config = dict(
    normalize_top_k=False,
    routed_scale=2.83,
    lr_router=0.000256,
    vocab_size=8192,
    learning_rate=0.00276,
)
Below are experts of layer 9 (counted from 0) of a mixture-of-experts language model. Rows are named router (the router's row for the expert), up (a neuron's input weights, with its number) and show model dimensions 48-95. Each number is 500 + 40 x the weight over its row's rms, rounded and kept within 0 to 999. Numbers have three digits each.
Before each expert's rows: "gets" lists some tokens that make up at least twice as much of what it gets as of all text. This comes from a sample of Wikipedia text that the model never trained on. Tokens count by the router's weight.

# expert 1
gets: " ", "\n", ":", "==", ".", "==="
router:569428507493435514474529478558503485500584539524501518530520528494553495569514569526465527524592454447481472509505440510443510513560560565500447
up0:446500505521603476504588458553534412448598454539493441529411464514496404542460461516513456514456489506583600458554550539482520478462546441487487
up1:542437455509546511479468454512507499502542587423559508442611535461480568463492445533549562533527489502489507511486503456552440520555460534487467
up2:582542463483486562507559507521484529478497508467496488451543430495472452492523508430476591462490472447515482619497496540438470466499503461533541
up3:452503400518430564551536497495513529558544510504485479527533549512468456489518505596501476438458537519446536568536537510462504533531492465443550
up4:628460486556448423494546537549520471437509509534493475504443546508475537465497550454449493529492369516520481518508507520449579555432485553502518
up5:464482571526525490491509619494524408511507482489512461470514474475447499543505496497529523504445471455504484486512554463537526527473546529462500
up6:400485472570504606557495453606463501539456548529464458505464499497480512430441482514463484512500472532410445435481516415448493516477520526513512
up7:560444470536483519512454499508497514515522414538420426449613539463481575469600468478491521424464528563404482503462473493466510545437479601505517
up8:468524496523540496501516541446564493538530501528531432509495499431472483530487534530511535485517554536505490446500472554535441558504521541451544
up9:453456531462496544462470496506487491521424502578413507582441473475508476497532564531538514515524566464481504507426484447494512542506452498509532
up10:505513585452477441448471491420434538476521478449519514530472535476590454506499530458471511506462478536507553445473466526530519503459465560500561
up11:497497510536530524584448501514524505452527514522521544515528505423438469477551441510556579546404487506544491482511512459464498458511413520493426
up12:483503514476520521527497457550478481478447489553540514522435440416500426466551508507476539441507481518502534484473446462529475567537449550476532
up13:458487564557504511454519507457520449503517499562544540475439511523420513471526500546527456504559496541489562493575495533499491585504577475434456
up14:408531487503471506498532527511452559450523523446516483472553497487512421527532527488474465447519417514519480506477511477476506524503463609473514
up15:465531421559505487565464467506548470561447515492467485452533577536460495530497471561582506490484445536432574502494536426598480522576456503512429
up16:381511526529469508513519577472488541515488497482510519493475512449503550544510524570508453496497452476464524404538495547440465425478482424532545
up17:460518505525571444506456493509445545478540435561450486501532460528546500507556515528511427463530486524550530567523457547458561487508520486470519
up18:475466475517549513468560536503457488589475510458441480482553453454427481477503465494484543473495538533456525451476557434518479528491532476517486
up19:574535496460504489534505504550509510543458567439483512510536533492465554464509467489413518535468586503497486502450483402495487522462525447570532
up20:446561510470549504563547583529461521474472618556568475544506487498479454506482447527503498607502607473550464443514496515496428520416597500546571
up21:543457448466429390466527489527542486460499448529497488440465500492502547491515469463421508453468457434529515486434462505463485497449542493539442
up22:513557576497485529542532405519487490557460479484445597501467479448520485567506498513539493484513433504542539535532514465397472508544414468527488
up23:545510527431542544449515564481562455530526523517496503446519440473465483459496467491522515523469493509491481477531498429464478510543491518454612
up24:469496462488535498475537549474469544531490529465481516505487497520544524510544527476513480537505488556548409513471528533470501463509502509499533
up25:496473533464468544543523527500540477453519506413419481487544454515491492493455520569481520538411455493618491581473437447524512499452526450464564
up26:505494558531469481574441449492457556549503513506494500588525523514479437481480496536511514450467506538512495512499534462461463486465415520523495
up27:497513528461463537522493509526521408504553478622485512438455444495436497489461504481496417483508546451472508527492512485441567445470452519524518
up28:516534489504539466477526478497486529438453479473560494478529544528480492456573479470492537509595463494476518546507513447483471462579568535472455
up29:481442549523483519559434480478509448540488487546459459522454537455506550529543503601497446542541509501459535550468525473485476539519456488484538
up30:508505550467490534497559557406465528606478560550468507504493513441517461415500516485548490441551541447613516536467483444518464533549427464508550
up31:462418537533552460569532517567549464469502440532505440569524548504493505470445524533528534500474522510534497556502516497452486530542488479496469
up32:544537473476503479525527436409513511502484506525489468487553489465514552490476537512544502488480481547476505470528520463501485454478500474474562
up33:478472490501518562448496483536597461516535496471449474614535445499558453480491530542453498523386461543545492592459477476471443469487462446526647
up34:467525501452511567506422428530560541535509564520520531512518530508426479562452507522464480504480498407521495466492455464534491510422503487545498
up35:500442523465536543543515434477479515555450508485447555448524446525526483562515495486541488482499433488495441439531423436504527472512486445505453
up36:514476565451536512454505549430564534509437526544500556504488450484458537512472471489476520519509526470540519550463511517560516554563463528516554
up37:576490539543486499481510491484539516550566526505483531492538460523521420525496497494547526484552447534492457486496458529482516494402503504514503
up38:531564498492527531557466538514488539524518518371530441503467538534512610496529459495506545479521534512531493530514475495526464587470500462519492
up39:482480479517460446537521477454470495534520490577450468471456559551516527564532518498528463487472497484556459538438488529481551488510517521558509
up40:534535450539478544452490422524436547482524450517486472517554571512457568505491435480488485513580477496516489437470475481503503546456463530573518
up41:468569519535549577495519529513462523470468542451488483452430483450526481526435507574536578522492520494531479510525474548500483517460445507488537
up42:461459476500442482479480527454437473487478488500505416456466508525500514518486511486455549519458534449526459506549572469546483534554455551492534
up43:492441497527454578484476495506500572526601501428540436379390463468534510526494504604486557525453436519547498527440584502494532501484482568481511
up44:498473484425540479524493550433508468480545497470517566459545497547548521565509374488519470532522549487543503494537495507456505488494507544464504
up45:468523514497478466455530510560561470437551522558462493457459447559502547448519532451531503517360497486522499521439419498521493471433501493504485
up46:450514520533504577475469490540509436485516474467526479523510558499466501508488526562470570485528554571569478433532480438544452558519489487503542
up47:535509512477533545515543469472453537413488498505503532459559461474424429531494486462491529449505559511519525543491464461607514506530479551543489
up48:504493515474457477557497483544529581510571535485499449526524503485428465474536475554496470470510583477566557473507529521442427519539493440499463
up49:434503518474472436492530459508485529539570553528396508442527556478534512510576458564480572466488517503424549502566471531432515475521503493552488
up50:525492520514511509458532485590479462519538539512505496553498515547478421459430478546498496481469523466510491430605453456551603530467453466459481
up51:518521577485473508519530462546512537536466525509518475491430509427504482531523477516505508477482472497470431556512506431531470536555502474500564
up52:553495462566483420456526598529474442490549484513495488501525511481486435500500479516550489492538546553537478454481527486455466486387482532552472
up53:533538540503544527460516578555591429492520511503481520550546515504494516511467533587506522515531412531438497526557533557488524514472492477469543
up54:415509460496489534509583503519491511467484480520505541493584443393505460526478514515519554508518535523502436508547472508478499537494524501539428
up55:589560451497542524493517527501533532523450475468435504451480474517514512503527563438489420384497493443446556469483549433482557449539538506447514
up56:486421536526445467515610569503564480608543533476510521561518511486531565531586496435469531459522477523581493556504486527517477415524479485495496
up57:515479490534547538533538527484518619406501459463542502459538484511490539497533551425540441498499489546512502529538499468551520436506515556557486
up58:452532486562464551525530565479498555478517538523485499495513519466491450500453480493514495476506484425499485513586431529420465484475542502507526
up59:445474477443513558528537522535482484474570586503406555525548473567543583548494493530538575518522530568550519435463457423471528484417530526455513
up60:465456527512474446461470563576556475521490456531518488470517493475557529502418523480523539437483596523432444584482446489508415507515481488558462
up61:532501450487526466567543460478580486515433480520467462429455517486499477385460494512505504463520471462537487528519502521544505543484495586570490
up62:476398461494458419525448482522514552535534467514521504478520457491528566555450501482549509479513603477480465561486505600495431480490467461455490
up63:460538505457492548488489521479447464483443422469462480479522522448490516502521460479477467433446491562544469535499470481529531478514480494408506
up64:397486492536535521594518543473576514466479442502517414465514459434458483521546529460573561551468440544587504477542549508476458458472504505497463
up65:520481541434560521451460480567487476488513506587485487576521623464539510504416539520520486492497605500511529553484479490457456537508550500440480
up66:482487485518466440524475454512442507435487503462464472467517507455522505480522439424493502465507504569549504496540524476500527477437484516450538
up67:440480557544496530430465496501581458493500562479478523459548516526485493426503530464497482472477488475510475528506467520443486558467512513566595
up68:489580540469495526525514468553547614544477494554495509550527511538494423640479526497466444492476482428526470534505499425507448437522429506501489
up69:491527505486500552556480346528526523560525580469482509536539560532469457518542469540523474554444496451452565539456536496574494463536479461440514
up70:533500529465589432475583477467525483572496472450561488536424462505488523555464534537564544542479485467505514542506473474489566503481492497518452
up71:458496490496509451578510601476501518530507502502559508481519461472528573530488465482457468541480513553474553519518589456494496577532499514553571
up72:487465510379454506474517441566506485458470522467470519527448493492469554435448495464582529497499519497551511553548582545461529518508524463462498
up73:494465471501578466473502473518532531576549519485462418500455436544529523534491520467554473523490587504456509447492525457535545516480506495499479
up74:564516505488513521438526502519478483523474468448494600518506487482419531534544571502512508532525546487541468489531492481477499502546510499508462
up75:537567476534438467496485483488504472480433465571519490504551512514502511479578408463479533538506393487550539537421519492530600495433493551496621
up76:491493556449495518513473572494519465557496509509493457554485473459469564550459527435521488541510547397464458465525504446506478552500518556464473
up77:516515446481480514530531564460550500530410454508489528501592470506485562537492455492439470530440503512547507621477489524505537511515565479443466
up78:560461532445491448552485517431466461562426503553539483486526506515537530532449502512481484546448517371504525571490524410553504510503422526509459
up79:475589463479523498567521544523483502548399488546543470493477463510463560483475533513523514515477468448509528526420433462496522606452527490515531
up80:537456541550506565515534486479551462471506439546467591436520514473475500457566503458521469471539471516463502521522501514504537470437482561548522
up81:464450536431528510547552527464425568464449490459478496541466497504462499488520459495498462549522419472459488454514463454526426486513556500553521
up82:528509469498496520518570494484535532563529561536469492477493470462477478527571503486537473546548523414472485507535535483471502463468504531532485
up83:478521447523556482564475483490502559570490460431528488545489499467466513482470494550501514518467549537489438533454537526443597381499551432481456
up84:495527569535498529569535552474496426515499515562524496521508423459510465547513438568532503446527462516477504445514520533516492534469496512478513
up85:468412436546520521567522496496471533572484561520503491492436517419449454479408484507526586499506497514507520493605461572457544459499464514545578

# expert 3
gets: "1", "2", "0", "9", ".", "8"
router:462629453474526485499498623537479563443446485576496485480502465490530548464498523479570509577438511444525548510505490482535460539510519431503422
up0:526519465463477491408462503537421447462494546491539401552488525427465474445515480451564510483426433508554511489571501486553518522478543559598469
up1:417411530422446457498529503485472501507527498520531487492536559492523495466484466489536541478456454451488536471513468428487466579476525547414440
up2:539493595506463396489560500523508499486478475502461524547492461493520446434437503518468464483466522513513465468457536570468453504438522517509569
up3:527517460524474481520545420505475450510525557450541489507477447512454485509478536553500529510471490560570471437447557481548485603474500468535468
up4:455537498532447553487471486529516527531507541531576502486511445509482501524549530528577528482512519510530534485559565590530490518515492538481413
up5:473487542417596486475495480542488530507547425434464540496503533528501500452474418427533511509487539457482546395507514488533505442449487461480461
up6:581520561521496550416533508521512492475490474501397522534529573472449440510525538536485436527516501461463436512508519495441489525489457478465538
up7:427478457458462431425565571524489519507508510478491456512429480463475496539547485396422460494512468491530528416510507483485513488500516551525500
up8:553510574486567566521522509458492575488489522493485525584465482481517473575471477517506427474505509584521455483536508508564552518563559551494511
up9:531558513453452529505564520454519480550486462486529463467567486465497503562468439473533445594556550485518518552563477474441441607505457453486528
up10:499512538509465470494531525520464520479474537519448529543547467502538433491530466478471470556520522498487456457424494528498497540449511545571492
up11:536518565557484512514525540501450518507463528495507503475459512486508500495479443474513551517408467536455548510512497493524434544438466494502544
up12:524522515449444527439493530483484562454516500446489494520547545477524473572546518484489506482422459566537542583485507461502514508477498471453520
up13:507427479542538524518476479480493487520535581474558556470527462480541534534511568463498546538528549427466535532450387483541500586505471544487512
up14:558510561486578584493573553492483486460561434448506517541456473435563464504449461498605473498493422522523515480507503459502446491537511516483563
up15:548508497497485501545517526479526399442452503432475440454411483516492525494484473556520498557462554499506500437466466482511478531525485517501459
up16:518502472464485489508525519479578492455518489602529461448509549479517555508459502523501491545558482453490430474459442450498561480457498488419506
up17:444483505453493522484428498533521532468502608499521528514479549407467505453553496553471464517470522516607512509547508523514551504503475520465511
up18:516546531528519492487510536522514439405483508511513511527455568448553494595471567564570439496505518469510529563417548526466537441467568541423486
up19:501456458529465556531540532530527529524521523510464503565515518507509501440554488514521472442505467415528497520492481462531498517491514504525451
up20:551433516508452546476514505482517537529499543456547568493394477505520547557562523500458485485537505500509511480520450524475546459422492496480516
up21:537519498492434541533540546435503540440450530416482545580525412415567550546486496554467457498505559496577467559580488418537516529466569501511550
up22:507520571506452512421536496501515530515502487476555565483511421448533485497424517472523509466486511546402519532509563464500488533540491498521542
up23:585558547509455475482521499521505552428447463463520505584382499512472527489519517582526479460486507520442491528493544590527517422523453592564388
up24:509471483498538504406525571436508552519490508519520490546444543528537543470470484528477480507541539519460454514473570487580504561436428582506582
up25:502515506505525462485450526490482508500513402535492556490510474452542465502533478455562524513443572534549471604495514537463510467562475501539452
up26:509450460477515536467442523504512504511535465521527499503480479433497580650531557525501548511424528509483530484544478502429471492555465474544473
up27:546551475451405492402520526508588521530455535491447500486476457495458506499523523544525494507505564502509423532418558493502519539504473543513508
up28:489459461482535493556523508510567471471403519447555412497493508515501486555494510496533554498561447488508555546454541524520489502535499459535482
up29:440563617464477497447547490460417517467515475530487569458520539476522531545476566528499528484486495491450536535521504429503533542424451482518430
up30:487489511526513505517451528514481507534480526525575471511520423542513508470573498446585488440489486542482487500508447497516514473530481508489537
up31:475506524510519523498554436495548482463517569478521581499444470515458537580509463502526508522425482561489473469470481492451487439545553520496492
up32:520460526469501424458527531520566516422517420489534503498461533513499516461458422547524510527493557470534564565434397475475484502469471487588513
up33:451540584498407494497482442499459417440526475509492512452559421564493472494547488455628452529504436484527509519477469467461548517487486483469439
up34:454477516465524431468524503494471470526540466532479567488491489515538551508606440500560433499494475489429473501487500482539500412510487471487500
up35:542454489479462543510484542497482482478545519454501533468497486498494495502493452463521467451501567458488535482555440513467554553537508538422586
up36:445505497525504490539437470492513474473524482601507530572456583521521512518504513576484505442511473457454524528531490493488441551488489513567504
up37:502472489548527489464523495484442508545517466499532607467506505523506512446579534570456500469471540468431497480493446554494502468439463535423454
up38:524495477502515525463490541528465460551518488474488466478513521476472418470539517482593485482550543492480451580545518471522419462501510562524580
up39:493516478518502542568503555464490491507480489565485540513493477536431558517498497580532438617523563426459542534523485472468440491393457506544531
up40:541447487498516445555493542443486474513522463471429515455534505580513521518498519419481543477471513506499483509465470431490515468443447519440480
up41:476450528507500497490475486497529495518506432504470497574470501469469521470480529467434561547450506486466457555484555564463498472475492519538537
up42:529509498498454557532576509551532471511560511539479517571504481454503488463471462502558540480567440468510481414521497485443521470516445509549600
up43:490496536550465560432459508546564488493515495551474479554534431474472483525540542497462483448535497491488516474421490596436545534577463486460530
up44:536552497472443520465505525509565545469462511501528447568516524556502480493491536476522514482527528433507559461440525469479508477447504509540453
up45:423530477532526427430484542484525484423524495499489528496491450561478483478532486537468534515487488527478517525491493454459530482482531464409508
up46:428546556502545488378511528540533569475473507506509436558529467495470461509496542418502526502562512506503450525482496490451616442505437541447548
up47:493542527440505448489493517534465422575495403486491545475527575511596479486507523548479473508464503493509529491486522495391456526425480538530494
up48:511494507497589523546426490461499525524506504507511535487519488521482426510545525485544470504549463496534490476508568520546524561481471454469483
up49:471571497566490401433546494533423470523548441457582516504423489489531463448514459466518478466498513505515484504481528403559466421419462558472500
up50:561447441497547506435532527432539474497489498489519586508464531492489489519599449483560489494469507435486479540456500506510507517453529547506452
up51:495457410548523498500521511607497469530524472471562504514480449446457541504519492515442476488504435475475524584501489489530476489533493559409485
up52:459525434448479527508507423458489500454440500519428548489508460461537555592520527500544503575454490573467497472499460464472548500497453561527526
up53:502495466501481496522475450414482425505569563480513533508431548481542497566484454521496555481518535546475552527471532485472557531586476545464549
up54:554490480499534497572469484479431442576524472391515455479503423505481541467459473553506521467511435518505471553452532557532505524596519509518460
up55:532495460497531434466537503537562506542454477508454518554478450523437467452498580448462496497471509550461475586438479475508611480459444504527527
up56:505491443490486517483533592514523525519472491459571526522418474564504490470549530450521532504544532461467562538488478504504450575460481421507477
up57:523514496509495538480490490541453517466494505404489429450590505550487527532518476477552519569386584563461489517491526529537496519524541471470512
up58:565424535461499505520470482515538536494513530470504530512474443509504449483542511451481521482471517488482553469495471519462618480502528455464520
up59:574449519576498526523610436484516504446481546506522527494457490459492474445539532495543452474466466476601492543529496501569491452546554523607556
up60:418495484464588462523511580475446515523514491565463499482495580456484527562534467531550525583540500409496482446496518572561448455465433590493456
up61:541511507463493516449497444552462487531539538431476500461483529504465516505515456508451542516515463508482528454473467463501542559544514500462497
up62:525471554478510448564499449485482511578496540453477443444515481529506486514548454484573497556513459517469590507557517458492510441519507536451489
up63:476501605413525567481562624507496471477518454496512500482493515410508516532548498518531500492502509519530480476515518450538481525453502618547428
up64:509520494531497541542504545535605513471482491595509531521510493503456521529478521499505548502513482474490481419483531481517511572458513501369493
up65:519494525468424474484501490521498519494493521572511539527439484426543441438435409511547491508502576608532533495456457463543537490476496552527562
up66:569441535444474512492580548511520491520541561513515494463511400458523509504550449497490474552538487536457600568489514475519482513515513459497450
up67:527529478498466404439572442494467550564509424495577447567475500513465513491519473479504551489469506610484514506500515438476523526476451534539464
up68:458506513526514466472538533558552516442480427560547515527489496476546510512526513451532520564489569525440475459611576555446475528456471550520490
up69:505529512452493507477522540524506483517445511564461565521555505467513592475568516516452570493433572534568506481480579477536491496548499537513448
up70:511456497496495470494551491556521502509534443502481519446479483544551483505545500474517538489477406505430435567478459499506571486473432439530488
up71:548478553467520456535474497496514448415485494518491464452413500540524473542494471518545453422548523458432498485478496532540426473479555503523525
up72:497492605480438477461565573512516526495494463433541526531525508463539537449494501466561462474448508420545416519474513462471428468441441450468481
up73:486500534581457544559485586552539518545459467586524503509428527451511524497579537532426524493536503468497491471513466465450440458541577477517498
up74:430485518506415503516461542523448534551517591499535457425518407516556456524463532489496475426566458446566431483504497517501467517472475517501495
up75:494458502501457560518509566584558514510539433493568519449530511493480544484427544501564448529545526479494478430547465561513552441495526504430486
up76:465512504515489505504570547505534421523546451537513479533498445452531458517441469535523502529495483471516461444503501478472522512544491530517541
up77:488508442490571495553528499505493516424461532477527515490531491594465452510474537504538497439474476513594488550459537493508549525483569532563422
up78:534453471485511492494540516489490508493523471493528610519529417500525558455515521533434521479466561477457543607498430489460569482543501529562553
up79:576452509476497477477544542505526455496532484442454461456481501508546517460495446579491489465464454445479461438534485472503550498504406509537556
up80:485477536442505609446543524604519543482465441538512508500501481488541467462563570477476455457520499601487545491559493492476522527524495560513535
up81:403458505489483463525518486409515512521429473508486521520593500563530561483436543485493504505449486427488535504460483491487508480499486517454467
up82:517467581398538424541445524462564541588478568486508551503480535464477547509515513498564508529506492505489456552537519492543462495527450503453501
up83:554515406535443439500544636541475460495494509562424517501494568442500490490455530511443445517469491489490580439468466508471452518469530535495503
up84:531504481498523449550535485500452488474508438523557567495523550447458505509537465465497420461515507449491501536486449480560415571471552538470503
up85:514429488518527510530504580453441497386490400449465556465467489504519493600459561489468502476467465470591467543510538462588519532476459525427497

# expert 7
gets: " was", " is", "ed", "s", "ing", " were"
router:570580468533466516530518505451527522496513505433530430491474480512460507524508480491465443511502551517499469513468521491483522448565435460464586
up0:545525455564469507460521533480559494523544429509556535568515440418531450538592575456498517498547501512493423566515559415497609429428481544471456
up1:468470530454551500562496413483470439522526510467464536539453451469483488521557520490433482441569482514484429507445459433543512589573559492527444
up2:452528456449458513514570517427507481547476544534464540513509508502523450546530540423518432422522455478512479484475472549508505492466533470493436
up3:499484469534529488557538524555527431560487556549524507508503512470534528554505444452484498426405499436508560529521471556524516538536554524501486
up4:467496496480558511539485474427489531580531416475547490539524558545522527531468540443507554506414599491468488481497563506500495505488590561558536
up5:537460490506479507532485498461476505465549527530458536362471547491469530534572488478415485538456535435523500494490490422501437543481470466559566
up6:486503467526443549536486487449498533571526475519484537467458460612524478571516500593491550476512545421388492511536498494557520579499478452530370
up7:499485497469475492546470501484462516566485512485487433467536543535527439476469531526458500441512472501470503468498445468448582437537541457507574
up8:501522498524514542564506481535481456500464456449468456547468492562554501426499469494464539420501539464534504445505456538534471516570495545498576
up9:510492527494474462445396504507510539434535458448464479399553488500504514509542492459516499533567430499447504514467465497537531527491483512527515
up10:478494521501497529520513608439540492468515475486514517498509474465473459437493476483463443545449457457474496462505518484453508523536467452510557
up11:442542466487503526589576524493453496524505463492452464559548509482489479509626516424473565498472485488529522532491505481506487406532399411535458
up12:540487547520523533493553492507555434444559521505597507456503411569527480529509486464584440454542603480510521480489503507503547531419501416477500
up13:469483507507499567538477493512479516467519481507521485526514486459484472500465463522609426449485519464496499480504544421462550475497550510533545
up14:500449534457503483498493551501494552567532568519481508503431489507486545468481503458541487539517460514497517490527566546572528580515468445437481
up15:511496518512478522545536438481514489497458446483504501498492508564554544583594539510550494524551475511541541523438577454481473431479542484515502
up16:435505477551527443497451466444532517442579497419396511523445445555485504491553517505466463594505491509507449558513515535445535451456489495561499
up17:511515438562519491488492472479443511504470512457523517545505570551481461501484472503576501541543499433431519533485550587515483437428463461464540
up18:508491585472485483545460532518480607437552516479543544531456490459446426478485580488534476513502545527513466484499491504479535470513462541459589
up19:510493471473542537528609493545532530554500479501494505536517402452504460529532486478466462528449531478546566598479442483493549493431479454517494
up20:507503510477511559509536557526475410477499605543543455459492409509480492510501520556495460478479451486573490517530480502483498559574579438541445
up21:445517502500524440533498437478521483537588534519483493568510463507440485447489436509442434413596462511485515556526473481495545526534518499522561
up22:515557542562517468553484438453555503465508485579510497583494487513513478501550476433521468576541456453589471527449432486483527505500495496539582
up23:537434462391542493487480541516537502504546430523548481507516456404494490446471500515475487549488410530430512487447545518493529458474531537558508
up24:484458504501520545473491492538470440459530530478564488502485467497529454505552504468488520475478488474520449445567453574473500527529495456539570
up25:567606544487494548443502565450583491516521547570493487530463496483470527519507463552455509459531509537468501450508521547473500466535482487465484
up26:511544421498423475497473454432578495521510508560482550517450491544510429528474506512576485435520481520569495544518522552476601418544426524513465
up27:474488496524468523536531499540490569587454518530537500478511547522505523498527497509522483536476494482482488502530476497524451455532474559491514
up28:515543519506528569495528509488526524501503513536499491520498529544540498489526469481418478520558517486491507495550475499549506433483507512577534
up29:450483507466495561548524492473470457515456482495473484489521466506484568524526492496548553520524548481507551531518442507521543506528526468494465
up30:587505507441466578505454515435447505476469484479485530519555436541518508517492521518495486493534609471546479536492510460483486481438468504587489
up31:463558558495557543409546574512488426488476433524480498561457478428433434478505491554479501504492510495513490561467468528575497439503493399531479
up32:468462516536463523464515556434525528540529535516473478500448424480554475482451511477498486414448523506510542471536469543453465559516477512448443
up33:533422513390514575417509497474416490538469519489552504487491452476430482494498505507504552416475460533548486583504458479498497499590493517493527
up34:497522523440494450520572499503431478478518522606471455457508521490525446535597525459504556491485513480491427572477499456516580459473423449519509
up35:479521521475492530575503527463441469511561444558467569549529488457380436556540500408454521433458501482480424513583477571500482487485453486453587
up36:509521528490509630452463476454526517554499473511470508417460549527522516466528501515481502502546561514488424480410524501497507466502475382511485
up37:595508565466488521522510498513498528535536460568503491499487515531467552566544530519539503501483502467449513445530506535540485435510478467512527
up38:475455460503533540484515511485522542449564435481511539493458418457535579463543490491514487493508518487515495450464489502410531588508526494424470
up39:480523521520513535514444516478515497510475502523524565550499509549535518500505494457483523472518488559431534447460499519553449501409465503498475
up40:500535494488486476488460411452500545487503457454433564548423508434445526494466483434553495433498430486496500496486515497482453475469471430546531
up41:565542530508553469508551474529539506545518475488580448443545466474504517554485513428515502551565405462528447489431499563555567482508452557501489
up42:425516461517480529496467432514492457534515502530523511497472490532497485547457574558415482495475495472535532459492449538483530506529505467477464
up43:472494543482422510472512523522477422516451537475486494476442511533484514491485471461494430480507495424538487474458563611443472464489554535421522
up44:499533476500488528474441511492504493461517467499530491543471495529491598458525544477571504510506527479500465508517487489416502499477511454550482
up45:448555553478517488483505474529538449539479519448488507484478440532496543495534457516539489517504519485449508540489465510475479478479468489461558
up46:523474482515454600533508498495505469510524539478473478476480518512397531509553475510485530543472505532539474612528509514587515527521464472482455
up47:531411461440603536516481482474490479505515433523461463523555443509505461477475511524461491416508452460451504564576471453498460406455500435473472
up48:481465479492501550509476517530508470530487519510481455443525513454502547447588510534464446482519538497573408473492507507513538491535497506499473
up49:488513423477523521480454471453564519643533513448481543549541460526496508486539476527504478425482466462513501450473522456519530454561504442492535
up50:534510526532466479438565548522513554486415537487507511516440544492505456545536494471469545519553438525518449437463474568455511496503465446483556
up51:575486530504489518540528470423502463495533470509513483487462511489476488432507570517461444498531515534493440462460468455517499524480509534500477
up52:548515506447481488470485491471470413507498503523539506481512515553463458470542466542527523468559512533411464515517484545538546448462495443493525
up53:522498471489577469550505507496505496472530455559517493495497507465417466422554527475505486550506476483507543439497489540476493450494472457517523
up54:535558457466466485520480581496486481530509492517486528593557571492492543493499408522568450463434512512519513526499518459464524479549522480437575
up55:448516436506504465527497493460522404514496507524432453526490529495442472534488470440533533463507481388470521448507501519520541493505478509491454
up56:478484554475493502486494526501469414554542458438569501562402463438413551479503498540467492478563471564414555534461520468455533462525526501491551
up57:490510537501484448535478452462518517472515513468462443549494472502506477542472388492492503452531515491496483455483507547564566507494514516493485
up58:462607493464465479529517481437519411493515450486490479516543482496469504518486464510528493468538450522535503504559488460455476489494454482569524
up59:525513448498524476521477528534466493514478438481577492517496500526504467549511469550476532495534551448411468485459480453469456532457501585580510
up60:564582445493482547520536543422477547419504491553518544624514480558489491481503431429450468491556454447536437505468527479461516502533493552476515
up61:442490489490537515520590457489541530491454546537448445449473500495466480553551436491526492433601428504504490503533519523490527503470463492449440
up62:528407448501498429475449539494502574476500544527486480530508515514558514534520530504493531487481519486453482515508505434467509528502482566551487
up63:411527505476458497434572425500471550483514534468429428578497415473526543491495484507470471494515485468515502451539436485476478564547444429537442
up64:469495430526506518507478543542542466456488437497470513457469488447471453527498425564483531503486545533509463585475516441504503459475461518491492
up65:501523537503477442574542514497507467465505500430595522491458520481433513468463530421546449512486507421542431494499582521473455559485552405497527
up66:457512520541621565436504406445473496481507489512529516468424438489482514529507485552490459486526479551566512485487517459495485474538527458485482
up67:531478502501527485471496483462522526494519496507510454602430494478469485467511485520506554471568444505535471482493550544522446569488448540462521
up68:435431513447589515493514535512582477553559452500464446567519463507469477481560518452443509480546546526514504493468474416512552526530573515562420
up69:463452512483497592518559569483527434601573546477522474421472502484517513409484477433509493480580531450529521501510519535517563456522465473492496
up70:533508508552477550490536433497481429439537515422479436518525556486528468448479528493521450527518498487412505556486531449498435532529506498456460
up71:443489514499548485530530489488489457459544385432550534522472452437498511518480425491563479524621480415508526485524524479493471512448491466516472
up72:496518462449548538506608484567455483446508460530514455509478491488435450589541449459501538510496439492509533574478475502452512474518493436520486
up73:398510453479525485538468460569501458545571496563490477485467544498507431488482476486527477467546478435539475489479546419453560547484511486498451
up74:467455544504490486473492529489541527474560450443469501521499549526452437451628529583553455527502453577552578492536515542536500522458513520441561
up75:492465523523512489468513487471460511499559446600518535523473515469481457431524532487542505473536495516541438549476499489450568461536453487475515
up76:419448498564531514477549459480514557553529486507482518561492526519511486491541444433501458562526530508513478449504530477483519454527504535478523
up77:502508458518561443521499503501485449558546507537526465487544534498399418548547522562540527453494548473507468519479471486483505485529463569493489
up78:497457480532468469428452555472496477542427479521489519541525495498496471492568569544462522436561507515421527535507451524457526525577482489473515
up79:484470521458521522416580527499434511533482470542463449516472485525550500471471469432523543443498444489467507463540482486514578479488539483509517
up80:512571456425473521414443475470388551503436489501494444421489537440489517496489486481496524472468460498573471507510521422473548489551558482441478
up81:491458517496476543439451503517421473500532403495510490514488509505595501526476587504486541518523519545490480527452483490471486462428500422501460
up82:505505489526511547513547499470563431490480402497567523567494418486516511489551488483508557466449493454452498529506529539508500479520539496531609
up83:517579517514417534471496499420573536531486486522534538503429434449419532487471501489532485496413538482471496599482447533531579510590521548562489
up84:446505459529501492490466454557487413412507466531536499494474441424468415465513464535458506445508519460525546484563534531499512564498478428523525
up85:520439550556481449548494551598557507534604435521500504449498502474535480471523451508502552583499450533614487485502528429539582474511545514493498